config.toml
moe_layers = [0, 1, 2, 3, 4, 5, 6, 7, 8]
balance_loss = 0.0013
balance_bias = true
n_groups = 4
lr_router = 0.000531
vocab_size = 10257
optimizer = "adam_hyperball"
dataset = "wikipedia_en"
Below are experts of layer 3 (counted from 0) of a mixture-of-experts language model. Rows are named router (the router's row for the expert), gate (a neuron's input weights, with its number), up (a neuron's input weights, with its number), down (a neuron's output weights, with its number) and show model dimensions 0-111. Each number is 200 + 20 x the weight over its row's rms, rounded and kept within 0 to 999.
After each expert's rows: a language model's description of what the expert responds to. This comes from a sample of Wikipedia text that the model never trained on.

# expert 47
router,231,187,226,215,156,179,196,183,182,233,228,211,212,194,223,220,190,222,182,177,205,169,210,238,234,173,190,203,198,212,186,177,212,197,224,212,178,206,205,186,205,179,164,204,205,179,227,172,206,233,206,163,190,206,202,222,196,192,218,192,226,177,163,191,222,167,213,203,196,202,199,208,184,215,214,222,225,206,192,194,220,226,168,183,215,180,234,208,191,179,214,195,192,209,195,205,201,204,193,241,213,185,199,194,234,201,190,196,224,191,205,184
gate6,187,181,189,216,232,177,180,209,173,194,222,189,172,200,175,201,166,224,182,177,187,205,200,225,198,189,183,186,202,190,202,164,219,185,176,177,219,187,192,189,225,171,209,243,166,165,198,195,193,236,209,181,202,176,214,221,192,191,171,212,206,209,183,181,206,208,199,220,220,207,226,188,164,203,201,191,188,169,198,197,219,218,214,216,162,223,201,207,193,194,205,188,169,232,170,223,204,187,203,249,186,223,216,185,228,215,205,183,215,197,186,206
up6,192,199,187,202,184,188,211,207,200,213,229,205,220,218,205,209,189,220,210,164,205,211,199,226,195,192,229,213,228,183,234,192,222,179,209,189,233,216,198,213,218,203,213,205,164,166,174,183,208,206,215,203,199,158,174,205,178,227,199,178,189,207,204,199,213,186,180,220,210,178,204,173,192,233,216,205,244,185,214,186,173,201,242,235,209,193,183,188,205,187,204,212,181,243,195,198,194,200,193,256,216,220,231,151,188,220,220,212,203,180,180,187
down6,211,179,210,204,196,219,232,217,231,201,190,211,174,169,171,186,221,167,184,203,203,211,201,226,212,199,200,218,214,208,196,215,172,202,234,184,192,178,200,212,202,211,224,236,199,178,207,197,216,176,162,208,196,181,216,202,206,213,263,182,226,162,224,261,200,199,196,190,197,199,190,187,197,188,192,208,190,231,218,188,152,185,184,199,200,228,206,177,217,198,185,198,193,168,204,166,194,184,185,154,205,228,207,192,155,183,207,195,202,182,208,215
What it handles: Middle syllables inside names and longer words, such as Ath|ens, Val|er|ie, alg|ebr|as, Can|did|ates, often in Iranian or Greek place names.

# expert 24
router,190,202,197,181,182,207,181,220,167,214,178,196,183,206,249,207,207,206,188,177,186,182,199,204,252,211,186,189,227,210,182,145,211,218,224,229,183,199,185,177,192,184,199,194,185,208,221,212,181,204,184,172,188,195,213,201,220,170,202,191,220,184,187,215,234,173,202,196,201,188,187,209,191,191,219,183,169,199,239,217,221,229,240,207,247,206,226,205,172,194,195,192,188,205,222,218,194,194,222,238,202,198,245,218,229,169,212,181,206,216,192,183
gate1,183,214,190,207,221,210,161,225,193,207,223,200,226,199,211,193,202,200,216,204,174,207,197,205,205,182,216,182,225,204,205,184,202,207,221,235,182,168,167,206,177,177,180,191,190,183,187,191,163,196,169,186,197,187,215,167,207,197,189,166,174,160,206,198,219,210,233,175,206,196,187,210,161,226,192,200,177,183,213,236,194,257,189,181,205,172,192,200,208,193,226,163,202,185,234,221,195,181,166,228,205,225,196,228,187,194,214,150,203,208,202,234
up1,168,220,222,192,215,185,180,219,233,206,235,164,208,214,180,176,202,183,192,225,195,209,188,175,185,180,199,210,208,194,198,221,225,194,227,222,187,181,172,203,180,195,181,220,189,165,181,179,169,178,176,195,230,174,218,216,204,207,169,181,190,226,203,197,211,239,202,211,212,185,204,217,169,220,196,179,211,181,208,228,165,236,189,189,197,171,191,226,216,200,190,191,225,190,218,202,182,181,176,189,218,220,205,172,173,181,210,213,214,185,219,244
down1,164,198,212,213,189,201,231,187,217,202,180,210,171,220,171,161,193,240,189,184,216,220,214,218,199,197,232,217,184,198,195,214,212,201,196,172,237,197,190,238,203,200,216,208,241,225,174,193,193,196,205,188,220,195,215,218,234,188,207,213,180,213,161,180,201,229,181,198,207,170,203,206,180,212,214,203,212,206,226,179,192,168,196,198,223,172,198,230,248,184,185,181,206,216,150,195,192,200,170,197,228,230,215,156,190,207,212,228,206,191,177,204
What it handles: Conjunctions and sentence starters after commas or periods joining clauses, such as and, but, while, however, He.

# expert 53
router,210,218,170,197,215,222,152,196,229,214,196,198,216,227,196,221,180,186,187,183,170,200,195,195,229,195,201,179,211,226,203,162,220,171,213,224,199,190,207,198,209,167,210,202,217,206,226,205,185,188,175,169,191,203,199,207,226,193,200,186,204,175,160,216,267,174,201,155,167,224,199,203,202,182,202,193,198,209,176,208,228,221,173,188,195,216,198,215,161,182,199,184,204,209,175,225,204,172,200,215,199,195,205,219,233,178,211,186,191,166,208,193
gate0,153,197,197,193,214,187,195,239,190,201,173,200,162,214,226,202,192,165,208,192,134,225,209,188,214,180,201,214,194,212,191,164,233,218,220,246,223,226,193,190,176,221,180,172,243,206,212,211,194,185,190,201,218,206,207,209,211,201,175,233,198,188,178,208,201,213,204,215,187,194,199,179,219,203,220,185,212,192,177,219,171,214,246,229,203,199,206,217,202,208,182,205,172,190,217,207,190,184,209,207,182,175,182,175,200,218,201,228,226,187,174,185
up0,196,203,207,201,193,140,228,158,242,171,223,196,213,210,201,201,191,208,176,206,244,187,218,206,160,192,203,209,240,192,181,194,194,216,228,213,179,211,186,209,208,199,201,200,215,222,204,213,212,234,176,211,191,182,220,177,201,206,189,190,214,209,222,212,211,170,188,186,211,213,217,215,187,171,181,202,185,192,229,207,214,206,199,176,211,204,207,188,199,186,163,222,222,194,206,211,236,194,178,172,240,210,209,201,214,226,197,177,203,221,230,209
down0,181,215,254,133,183,202,240,155,172,204,169,190,179,221,218,192,232,189,224,159,195,201,186,193,155,222,172,192,202,227,172,208,226,162,227,218,212,202,183,211,206,178,204,202,209,233,209,215,201,162,181,234,227,191,186,204,206,208,205,219,235,172,182,171,161,199,215,182,226,174,173,193,218,192,222,215,170,207,178,180,178,183,189,214,178,218,171,160,192,214,215,186,204,205,192,201,213,216,224,189,211,183,221,205,200,177,208,196,174,194,190,189
What it handles: Endings of German, Slavic and Nordic names and words, such as -heim, -burg, -ski, -mann, -dale, Kröller-Müller.

# expert 31
router,181,203,169,166,233,185,181,204,183,245,210,186,190,225,184,212,198,189,196,176,206,184,197,225,201,193,169,199,209,192,174,189,213,202,210,211,173,181,186,197,183,184,191,187,216,179,230,194,139,212,192,172,207,180,182,189,205,172,220,192,192,196,198,209,216,192,206,201,240,205,153,208,190,195,212,207,191,209,210,198,204,225,232,190,194,218,223,221,199,225,188,186,156,204,216,204,230,155,222,235,183,194,214,226,228,167,150,174,205,169,173,196
gate6,202,168,219,190,203,198,208,212,224,219,211,197,184,217,204,154,193,198,228,180,204,206,148,186,173,211,214,228,228,204,211,203,198,219,190,218,212,167,204,189,217,214,165,223,217,211,189,207,206,216,221,183,231,207,188,199,238,219,199,187,211,206,230,201,214,220,211,224,223,211,192,231,202,195,222,181,194,152,225,219,230,190,191,226,229,195,169,167,206,219,185,198,218,208,205,173,213,215,196,226,152,213,194,229,184,166,197,183,200,195,202,193
up6,201,194,211,168,187,209,156,233,208,156,216,185,147,185,215,186,172,181,213,237,200,208,178,149,185,200,180,198,249,152,173,194,193,179,193,201,179,186,173,222,189,191,202,200,216,204,206,175,201,217,218,223,221,226,196,217,206,242,167,157,231,202,197,218,178,215,169,224,203,196,200,202,214,202,202,189,182,204,200,236,202,157,185,220,206,221,187,185,208,211,212,214,189,170,214,202,192,180,185,205,207,209,191,201,209,174,207,159,183,214,231,237
down6,224,189,211,197,209,192,212,202,197,205,236,207,220,199,192,191,179,175,212,218,183,179,212,206,240,174,217,238,148,208,169,213,204,206,211,228,192,198,232,186,252,177,218,218,204,232,209,243,217,181,178,188,192,179,183,258,189,194,210,220,165,217,224,222,193,155,211,189,174,217,190,218,209,209,201,219,190,206,187,192,203,209,194,211,182,194,199,189,187,165,204,162,208,213,178,195,184,204,208,172,229,190,214,217,196,188,183,190,205,210,186,173
What it handles: Common words in sports and arts career narratives after he or his, such as based, career, his work, signed with.

# expert 55
router,209,203,204,185,198,195,155,211,172,214,186,189,212,181,225,210,204,204,192,192,213,194,185,218,227,182,183,193,185,176,205,187,205,205,213,212,180,191,190,201,187,163,208,217,209,216,195,196,178,233,207,188,181,200,184,220,203,167,217,180,176,175,188,188,247,190,220,202,211,189,186,245,198,183,235,203,185,197,194,210,225,193,195,184,224,212,199,188,192,196,177,204,208,177,204,181,201,191,217,215,185,185,207,216,217,177,204,168,213,217,187,168
gate7,213,191,166,226,189,185,164,217,202,188,202,216,192,168,191,218,206,199,174,197,231,197,234,209,208,201,205,164,194,195,212,209,222,190,181,220,188,171,173,192,192,187,214,190,212,230,215,198,209,212,178,175,193,208,217,184,218,184,230,203,206,190,224,240,182,205,195,207,226,174,193,206,212,206,238,240,178,248,193,210,234,201,179,186,192,169,221,226,211,183,186,219,159,201,225,194,217,201,189,248,174,209,175,228,212,183,165,221,206,188,194,180
up7,195,222,203,205,196,202,184,202,200,214,200,210,219,235,220,164,170,198,228,199,207,208,164,200,212,200,174,204,205,201,192,195,205,199,212,219,207,201,227,214,207,211,201,227,182,181,188,229,180,198,200,219,216,189,192,220,185,201,158,200,238,235,194,169,216,179,202,177,162,248,201,171,179,201,126,163,206,189,200,176,173,204,211,215,194,254,198,180,180,227,208,196,222,213,221,208,208,164,205,172,217,193,220,203,185,216,210,181,202,217,189,219
down7,191,183,173,183,186,173,177,215,195,235,191,206,211,216,203,168,150,207,205,203,196,216,212,218,211,178,160,186,170,190,186,196,227,192,185,222,163,197,219,193,202,193,230,232,176,206,215,215,187,214,185,200,206,206,216,179,240,190,208,227,216,224,186,166,195,168,198,214,226,210,231,198,206,172,213,170,174,225,235,189,249,207,196,212,244,204,195,205,239,234,222,230,215,196,189,188,201,208,185,233,179,203,163,191,177,190,178,207,205,192,181,190
What it handles: Function words in biography openings and disambiguation headers, such as born, from, at, = before a name, See also.

# expert 15
router,188,194,192,186,179,198,174,205,179,208,230,206,209,211,234,222,203,174,209,199,171,171,175,205,208,203,180,199,194,221,194,160,186,223,208,201,218,198,196,182,172,170,184,214,220,166,192,191,163,214,180,172,169,185,217,194,202,172,187,184,195,182,205,203,214,192,217,182,222,190,205,193,170,211,211,199,183,195,227,218,201,208,191,172,242,199,228,205,159,194,224,177,219,182,188,211,216,157,197,216,182,184,225,247,206,138,183,227,188,209,196,214
gate1,210,225,189,179,225,196,223,239,179,194,203,205,193,201,166,173,210,224,206,201,214,211,206,172,194,161,210,178,215,203,204,177,189,220,182,211,258,208,206,235,197,191,222,226,188,212,198,214,176,172,190,174,174,212,205,192,215,204,206,186,214,167,202,206,218,203,196,193,197,192,222,179,191,219,184,188,181,186,225,191,183,212,185,181,197,207,180,247,167,148,222,154,203,228,215,220,187,146,233,208,239,217,218,228,182,179,208,184,182,217,242,207
up1,207,168,213,256,197,198,217,156,203,196,181,219,184,173,196,218,210,204,160,197,196,218,193,205,199,186,205,228,143,189,200,220,208,203,220,224,199,206,188,219,243,190,163,184,192,192,213,195,230,207,226,204,191,180,152,221,176,190,222,221,177,192,214,198,220,211,201,198,189,193,190,237,197,190,241,211,201,217,197,190,213,206,202,210,217,157,241,174,205,199,194,183,203,206,178,185,233,222,195,176,181,180,192,199,211,197,214,239,189,215,232,164
down1,174,251,185,161,179,224,174,209,218,230,207,198,230,235,210,208,191,187,202,196,213,178,212,208,155,181,194,221,222,196,214,210,209,198,224,183,211,215,183,172,192,196,212,214,156,182,189,175,162,212,182,168,219,232,181,219,192,206,193,210,226,211,212,192,217,176,175,188,187,206,205,210,204,211,175,190,169,198,181,192,179,196,210,163,210,205,217,180,172,198,195,185,212,197,211,202,208,193,197,202,222,170,208,209,179,221,188,223,219,203,203,182
What it handles: Dash bullets and words in politician infoboxes and election tables, such as "- Assumed office", "presidential", "elected", "Preceded by".

# expert 45
router,200,189,160,202,176,237,174,198,165,210,200,177,193,195,208,236,201,180,193,169,186,178,195,223,215,201,202,233,211,205,192,188,170,204,205,210,200,182,186,203,203,206,199,220,225,196,210,185,140,206,202,194,183,185,199,187,220,193,215,182,195,177,144,190,202,181,216,175,200,194,169,214,169,200,232,213,201,189,200,212,189,195,185,204,205,186,236,216,215,219,206,177,167,205,204,228,243,165,195,214,163,172,207,195,229,207,163,201,216,166,168,192
gate6,205,166,188,215,203,172,202,223,171,189,219,188,207,228,197,214,215,201,223,206,177,200,212,224,203,207,211,221,191,215,178,200,198,227,206,226,207,207,141,212,215,200,222,199,224,215,186,173,196,191,205,197,198,203,197,158,234,221,211,178,176,171,194,193,194,176,176,196,195,162,180,235,216,200,191,173,244,167,179,186,213,199,194,195,181,174,216,232,207,214,192,184,201,211,209,210,193,230,215,198,188,220,193,229,201,213,207,232,229,207,184,234
up6,241,179,222,174,201,189,181,205,190,216,175,219,213,178,222,168,211,182,194,206,191,222,191,170,154,232,197,200,182,184,187,188,197,208,198,206,226,176,192,193,168,173,182,208,250,221,194,207,201,193,167,154,200,212,173,197,214,231,221,205,231,187,236,220,212,210,198,224,218,203,191,203,218,211,176,217,171,207,222,193,204,206,211,169,223,205,215,198,208,165,193,189,208,188,232,195,217,204,155,212,177,222,203,185,202,177,212,228,189,158,211,233
down6,209,199,174,207,194,208,210,207,168,218,227,215,211,190,182,203,192,224,204,199,209,176,210,185,234,175,166,229,232,222,193,206,210,192,198,178,200,232,202,236,178,220,229,202,207,157,201,195,216,203,253,192,186,199,170,181,202,202,169,194,154,197,185,198,204,215,230,241,186,187,207,193,193,192,231,166,236,209,204,166,205,229,191,216,197,190,215,223,197,180,191,198,212,210,190,180,208,239,211,183,203,176,182,209,184,207,202,220,215,217,206,229
What it handles: Middle word pieces of names and ordinary words, such as Bre-k-alo, bran-ch, car-rying, Way-land, often in tables.

# expert 58
router,181,176,220,172,190,252,184,170,144,231,185,218,187,184,192,211,185,185,194,168,182,174,199,205,220,192,204,206,161,195,223,206,175,232,203,209,189,188,178,182,213,205,188,204,215,165,192,174,180,248,195,184,179,204,199,195,203,195,243,208,207,193,161,220,182,227,208,220,212,226,179,219,179,218,190,214,211,183,196,213,216,222,197,207,227,178,203,228,188,166,206,194,190,199,213,233,204,161,208,200,177,195,212,213,212,160,182,179,215,230,217,200
gate0,205,205,220,201,189,242,203,183,227,252,207,205,200,198,195,235,193,172,167,168,192,199,225,206,181,185,195,220,180,226,176,211,210,180,189,191,204,173,178,193,233,194,210,244,192,197,191,206,158,198,209,218,198,247,224,219,192,187,238,199,209,190,186,231,213,196,195,213,249,226,172,211,208,222,208,223,190,198,197,196,201,176,222,178,191,258,198,200,215,216,199,185,196,211,188,176,228,194,215,184,187,202,197,182,198,184,193,149,170,201,213,195
up0,169,206,191,206,214,208,181,218,187,170,208,174,202,180,180,183,142,211,220,213,226,195,187,187,188,191,203,219,173,230,220,189,211,205,212,202,209,224,217,198,188,190,219,169,184,158,191,216,190,165,211,205,188,209,214,138,196,214,185,203,211,185,169,178,200,205,206,202,226,199,215,207,193,192,163,168,238,200,146,206,167,193,209,189,205,176,186,176,237,175,218,208,243,218,214,193,218,209,197,206,201,167,222,168,171,207,200,213,206,204,242,180
down0,189,181,181,196,213,141,170,201,160,194,193,216,226,205,178,199,273,212,203,202,180,202,194,214,201,215,206,199,188,187,194,188,163,226,190,210,190,203,173,219,189,191,224,198,212,200,194,217,189,188,211,170,237,172,199,224,213,217,135,186,220,193,189,189,206,205,228,218,154,151,199,185,183,186,192,186,199,225,220,211,205,223,210,209,211,188,186,186,187,217,161,207,215,194,205,215,220,178,197,215,202,217,196,249,217,198,208,205,188,215,176,211
What it handles: Middle and ending pieces of longer words and nouns before punctuation, such as mis-er-ly, pri-z-es, forti-fic-ations, Sol-u-tions, -ity.

# expert 43
router,180,185,175,208,190,214,211,219,183,232,202,177,205,214,218,239,164,179,174,167,197,196,179,224,217,197,194,212,189,218,208,220,181,243,201,210,212,205,172,190,190,175,192,225,202,205,180,201,150,239,179,183,177,162,197,199,215,198,219,199,223,198,204,222,224,179,214,189,224,233,167,175,203,234,238,184,196,179,185,191,183,220,225,235,218,193,223,226,178,228,227,201,180,234,224,208,202,187,227,221,191,179,192,209,196,225,184,184,229,196,186,203
gate0,190,195,190,210,189,215,200,184,198,229,213,161,183,193,179,213,182,174,167,175,188,189,172,187,172,215,175,211,179,204,200,253,192,194,204,202,156,199,204,194,218,203,224,196,203,184,184,220,165,223,179,173,202,196,204,202,172,214,180,184,212,200,175,195,170,229,180,217,219,199,160,218,203,197,239,179,165,223,170,223,204,218,225,233,156,190,200,212,217,198,211,202,186,216,186,156,197,179,191,192,194,204,166,187,200,198,203,191,215,229,200,217
up0,175,205,191,238,208,252,173,204,217,197,180,190,214,227,199,161,221,162,149,183,197,203,183,190,202,241,207,206,201,219,241,222,215,213,192,191,172,201,191,254,173,205,224,210,187,239,192,198,144,197,203,178,193,188,175,195,225,229,189,198,218,201,199,197,186,182,197,230,198,205,180,200,216,186,219,160,186,203,182,241,174,191,229,213,200,191,217,224,194,213,195,225,181,216,228,197,212,186,194,187,205,194,191,233,220,194,181,195,174,224,205,210
down0,181,210,242,222,175,170,181,231,185,188,225,209,193,199,239,202,172,205,190,184,195,175,192,234,227,178,189,200,214,187,161,224,200,198,203,167,199,154,211,169,213,198,186,215,209,191,176,181,231,168,223,188,224,228,216,219,210,184,213,161,196,212,205,198,223,208,205,166,238,215,190,193,191,222,202,190,191,177,223,196,221,186,212,197,193,205,195,215,178,195,231,171,215,168,218,205,180,188,231,191,210,219,196,181,200,208,234,210,215,188,207,160
What it handles: Inner pieces of ordinary English words after a first consonant, such as c-and-y, cl-ari-fied, con-vers-ational, genealog-y.

# expert 37
router,178,153,176,190,180,206,198,177,184,210,200,190,188,226,209,233,180,195,203,159,189,185,175,219,211,205,190,186,179,216,195,188,197,213,233,223,220,178,157,196,199,207,212,222,210,185,204,187,171,207,174,181,174,160,226,193,184,201,196,207,218,213,180,214,196,184,219,191,210,235,173,172,188,202,216,224,162,176,196,211,192,248,224,198,235,180,226,206,162,199,209,183,206,205,196,224,227,146,204,231,169,186,199,221,211,178,169,219,187,214,207,204
gate0,210,196,215,195,180,208,170,207,235,174,170,214,178,183,158,194,205,203,206,171,195,185,189,183,183,181,246,207,190,207,206,178,177,211,212,191,208,201,191,175,237,198,177,234,207,226,190,181,187,191,193,193,194,184,203,199,194,236,199,226,177,256,179,185,223,192,187,197,163,200,211,190,211,209,217,195,183,207,189,212,174,210,209,184,202,191,214,223,208,196,230,182,240,215,201,203,176,183,183,230,179,189,183,230,207,189,235,177,216,215,234,184
up0,204,169,227,211,237,179,208,216,217,174,221,187,193,195,189,220,191,178,210,225,218,183,242,201,185,211,231,199,173,218,172,171,192,185,218,239,205,207,213,223,202,204,153,182,218,170,200,199,181,174,166,216,189,187,219,186,191,203,221,218,193,204,178,208,182,218,230,195,193,220,178,186,222,191,177,239,203,215,199,178,177,214,198,177,179,230,215,176,210,211,177,181,236,177,166,205,228,202,189,215,203,191,178,189,206,191,215,211,223,183,210,210
down0,191,209,179,145,198,229,175,204,224,184,145,228,200,205,203,186,179,214,159,234,200,173,194,213,171,210,172,215,224,230,200,216,231,174,173,196,177,183,176,179,226,182,204,204,188,224,178,205,186,209,236,182,203,188,185,233,181,207,208,199,235,192,191,191,195,177,186,192,189,216,226,210,166,165,189,202,226,178,226,189,158,213,208,230,181,201,193,194,165,212,223,199,180,203,178,174,170,179,183,175,203,189,229,192,221,201,210,210,193,231,178,195
What it handles: Final suffix pieces completing words, such as embass-y, govern-or-ship, Impeach-ment, plus stray bytes in cuneiform tables and election tables.

# expert 9
router,202,205,187,181,205,208,181,225,186,201,184,188,189,226,197,220,208,214,190,184,170,196,211,219,213,202,191,191,215,194,193,167,197,215,239,214,205,205,198,162,189,186,198,195,182,222,211,221,173,233,199,186,163,208,222,189,217,194,220,204,198,185,148,239,231,192,207,164,192,221,164,203,189,200,189,202,197,207,185,240,209,230,166,191,221,191,221,231,185,187,196,209,191,177,201,234,201,185,193,231,210,180,241,232,221,187,174,196,206,219,211,210
gate0,185,187,239,164,209,210,202,216,203,190,200,175,164,188,188,177,211,195,206,213,205,184,230,210,209,178,218,198,203,176,181,191,201,188,213,208,176,206,214,222,213,201,233,167,224,196,212,222,243,205,255,194,208,169,181,152,213,164,190,197,235,175,181,203,196,213,172,192,175,242,200,202,222,172,195,199,172,189,184,199,159,200,206,181,207,181,233,218,191,168,201,185,202,213,195,230,213,188,169,198,214,193,199,211,181,189,196,207,191,185,224,198
up0,174,193,210,201,239,211,219,221,200,184,176,153,162,183,163,162,170,220,190,200,208,216,158,220,186,236,207,241,214,167,204,172,190,220,210,215,188,185,205,149,203,180,211,172,192,189,180,228,227,198,234,201,188,191,200,185,183,177,191,187,196,161,190,225,218,221,195,184,202,206,192,204,239,183,200,221,191,188,182,170,208,227,236,192,192,199,244,215,201,199,228,180,200,209,244,191,199,217,184,195,195,187,178,204,178,190,189,170,206,208,198,200
down0,219,214,188,169,192,184,168,188,164,195,228,190,168,177,216,185,191,216,180,220,194,210,227,192,204,184,171,221,199,233,201,201,192,222,198,219,202,201,191,180,194,198,190,229,219,204,180,200,189,199,202,192,192,195,192,211,218,232,189,213,178,197,255,210,199,189,180,166,209,210,176,198,171,214,216,171,185,181,203,182,156,200,195,211,166,231,190,197,198,211,202,202,186,205,194,222,219,181,235,222,224,227,216,204,200,207,174,165,178,192,183,215
What it handles: Closing and opening == marks of Wikipedia section headings such as "==Honors==", plus scattered words in plot summaries.

# expert 28
router,181,176,210,176,191,213,189,205,167,240,229,193,210,235,236,217,185,184,192,168,220,160,195,211,232,208,189,197,196,192,199,193,196,199,217,217,177,170,179,199,206,191,161,196,208,175,206,191,183,219,184,188,182,210,190,198,202,170,220,171,184,175,161,216,221,201,208,209,226,192,169,221,197,191,212,200,189,193,227,211,199,210,203,210,224,178,195,207,214,198,198,209,185,192,234,226,222,161,210,250,169,188,195,208,197,186,144,210,182,198,176,196
gate6,213,208,213,197,210,227,210,154,183,232,190,195,184,189,260,210,207,182,222,190,238,177,167,202,208,180,206,207,183,189,192,199,184,209,220,203,179,193,203,197,170,187,166,193,194,184,218,171,197,240,183,183,174,204,197,187,226,206,213,189,181,201,185,215,205,219,215,214,226,179,187,208,207,216,193,232,232,178,213,203,236,240,181,218,194,181,224,184,205,183,182,189,201,222,211,244,210,207,189,210,188,214,192,225,207,162,155,210,207,248,166,224
up6,204,214,214,210,210,215,223,169,214,235,225,222,204,187,229,222,195,192,202,218,230,192,189,190,218,212,239,239,170,208,225,199,197,173,214,177,161,184,220,200,190,171,151,208,192,197,210,190,192,224,147,205,211,229,205,222,216,204,201,155,186,218,203,233,225,221,190,194,217,186,214,226,225,228,191,192,222,160,207,214,238,220,184,206,214,192,196,197,220,191,184,237,193,222,194,223,194,181,215,215,197,217,189,212,161,166,169,220,213,233,186,201
down6,183,199,189,193,208,183,203,197,219,232,194,210,187,214,199,190,210,224,214,176,206,200,201,224,183,216,216,178,212,197,183,177,229,152,187,161,218,206,203,203,196,209,220,188,204,216,207,189,206,172,183,229,234,221,184,234,237,199,236,250,186,225,210,190,227,201,200,222,253,162,220,224,208,185,184,209,192,174,226,188,198,211,211,210,175,263,186,226,200,194,200,221,188,193,219,214,178,162,175,181,166,202,188,188,176,229,178,232,215,194,216,159
What it handles: Field labels in infobox-style lists followed by a colon, such as Born, Died, Released, Species, Coordinates, Alma mater, Operator.

# expert 12
router,208,204,197,202,206,241,193,216,178,229,203,183,185,182,229,241,227,217,178,174,170,177,199,211,212,200,206,189,201,219,186,166,184,232,216,214,198,185,198,243,201,202,206,215,203,219,217,193,205,207,192,197,185,190,211,199,210,190,232,176,223,205,195,226,229,176,219,204,191,204,169,183,191,231,231,224,213,219,210,189,212,224,190,193,190,214,241,195,170,184,189,188,203,214,196,198,227,195,255,203,172,195,203,186,220,198,186,174,164,187,178,199
gate0,172,180,205,242,210,191,198,185,188,223,199,147,185,165,230,179,169,199,193,193,227,208,184,187,232,170,204,162,198,180,200,205,213,158,258,180,202,175,206,206,231,206,210,216,201,232,213,183,195,194,163,186,208,183,181,223,188,215,186,201,224,212,212,187,218,187,169,196,229,182,177,195,166,241,242,220,200,229,199,195,204,210,199,174,226,221,229,175,196,181,195,227,213,176,221,169,173,232,185,205,200,216,207,184,231,208,180,223,185,165,170,156
up0,207,227,140,182,205,172,198,205,207,215,240,244,235,241,180,188,204,206,192,180,190,167,199,222,212,195,187,198,225,216,221,185,211,209,184,198,214,210,177,185,177,183,213,186,206,180,207,180,199,221,199,222,244,182,204,181,189,207,212,171,195,218,206,195,246,184,204,172,218,230,180,188,181,209,211,225,230,213,174,208,222,216,186,209,199,190,214,185,244,212,171,173,190,191,208,168,221,234,188,211,184,179,184,176,219,224,164,208,203,189,172,210
down0,211,160,196,169,194,223,182,196,180,206,180,215,212,185,189,201,219,190,203,163,196,198,229,180,212,200,169,221,186,199,186,199,181,249,221,198,187,224,215,203,174,209,223,196,204,217,215,194,185,184,223,246,219,239,188,173,197,190,206,172,241,142,194,189,191,228,224,205,212,198,209,206,203,163,212,226,239,170,175,225,232,230,211,184,188,202,189,208,195,199,207,181,195,203,183,200,200,193,182,198,205,183,201,214,217,198,183,169,179,169,234,227
What it handles: Mid-word pieces and labels in scientific, mathematical and infobox text, such as alg-eb-raic, prec-ip-itation, frac, Solution, colons after field names.

# expert 51
router,188,208,196,207,204,227,163,198,173,229,202,194,183,189,195,236,188,218,192,165,193,202,209,210,198,212,182,192,202,209,189,202,213,222,186,237,188,180,180,181,197,175,187,204,204,235,238,219,197,222,205,199,150,191,203,196,229,174,229,165,211,187,195,238,216,180,199,192,217,211,165,204,146,199,216,233,187,176,189,225,213,210,189,212,217,198,232,208,181,186,186,172,188,193,196,226,204,177,216,225,192,210,215,197,232,186,207,195,188,203,189,171
gate6,204,222,198,195,217,208,205,210,180,197,194,228,202,173,162,203,177,209,196,195,230,200,202,176,188,172,240,172,176,156,192,203,200,188,174,195,198,242,184,242,190,234,192,195,220,190,176,209,215,225,188,203,194,209,171,198,207,181,220,221,211,191,196,201,264,214,183,201,167,201,179,202,197,186,147,183,228,165,202,204,216,206,204,192,187,185,211,209,224,216,188,197,181,227,190,175,201,202,199,183,216,188,200,207,210,195,194,208,199,191,198,215
up6,227,195,214,181,194,200,193,209,221,187,212,201,213,175,207,152,208,218,257,205,195,188,192,171,193,161,240,165,182,204,216,204,201,174,169,199,209,174,211,220,211,237,210,205,226,205,197,188,194,189,168,174,202,211,178,170,196,185,211,232,225,211,184,189,235,215,201,239,164,206,196,222,182,157,204,190,226,205,240,200,179,178,171,200,200,191,192,166,194,179,212,237,202,190,189,180,189,183,213,187,209,191,208,183,204,175,200,187,191,159,214,193
down6,206,167,195,185,200,205,199,200,220,222,214,177,164,208,212,239,236,184,170,200,190,181,250,206,211,197,185,231,196,182,171,177,203,197,182,177,173,233,176,222,225,200,195,208,191,159,195,202,207,217,163,217,206,254,230,186,198,224,205,205,204,174,204,204,195,208,223,193,223,214,221,168,246,178,204,206,205,231,199,224,174,188,194,175,189,212,187,163,188,209,191,197,190,229,228,189,162,197,202,175,184,192,219,227,185,207,201,190,198,218,237,194
What it handles: Double line breaks ending a paragraph, list or table before a new heading, plus "that", "seen", "While", "Although".

# expert 38
router,227,224,143,207,205,211,147,206,193,218,190,208,229,212,193,224,202,199,191,184,149,196,189,229,210,211,201,213,194,216,207,156,203,231,202,233,212,218,177,201,177,180,192,202,217,225,222,200,161,179,180,184,175,185,213,211,226,183,211,182,206,203,209,197,234,169,208,183,187,195,191,233,213,206,202,208,203,229,190,216,234,201,198,199,171,197,224,203,176,206,181,188,197,221,206,196,203,211,227,181,174,208,241,215,236,161,195,189,202,197,199,201
gate0,218,215,189,218,220,220,229,192,190,188,187,222,168,207,195,173,241,204,222,234,219,167,216,204,240,220,207,188,170,189,159,185,212,235,255,218,167,188,207,175,184,194,188,241,241,236,202,183,161,200,175,195,213,217,203,169,201,209,226,211,209,197,191,197,202,158,203,204,177,163,187,187,169,188,195,205,184,194,174,217,184,215,189,216,183,202,209,193,210,173,181,149,180,219,213,212,208,199,205,203,175,198,247,220,228,172,207,200,212,197,209,185
up0,197,178,225,190,178,173,220,198,173,210,227,224,183,194,195,233,179,214,175,177,207,235,215,198,177,169,184,220,231,193,206,197,195,190,190,168,189,181,182,198,228,235,222,182,168,168,191,209,238,215,234,224,179,197,206,197,215,212,196,212,204,175,186,198,206,219,217,183,217,212,208,175,222,199,172,188,209,174,246,158,213,214,196,203,218,181,172,223,206,191,215,254,203,197,186,208,193,190,211,208,228,194,165,215,172,208,196,205,200,216,196,222
down0,211,187,194,179,185,196,195,218,180,226,183,188,188,204,200,218,207,208,188,203,196,227,193,222,200,207,210,164,188,199,174,172,199,212,249,220,187,204,203,179,187,212,206,216,175,183,174,226,177,195,200,249,206,213,228,200,207,171,205,216,191,204,168,229,216,179,198,197,186,199,207,180,215,192,187,215,211,202,224,195,188,176,169,239,175,211,172,196,217,176,202,211,161,198,224,211,178,214,193,173,171,194,214,176,190,179,201,207,189,192,169,221
What it handles: Mid-word endings that follow opening consonant clusters like sh, w, br, sk, such as shed, wine, brutally, skirmish, weakness.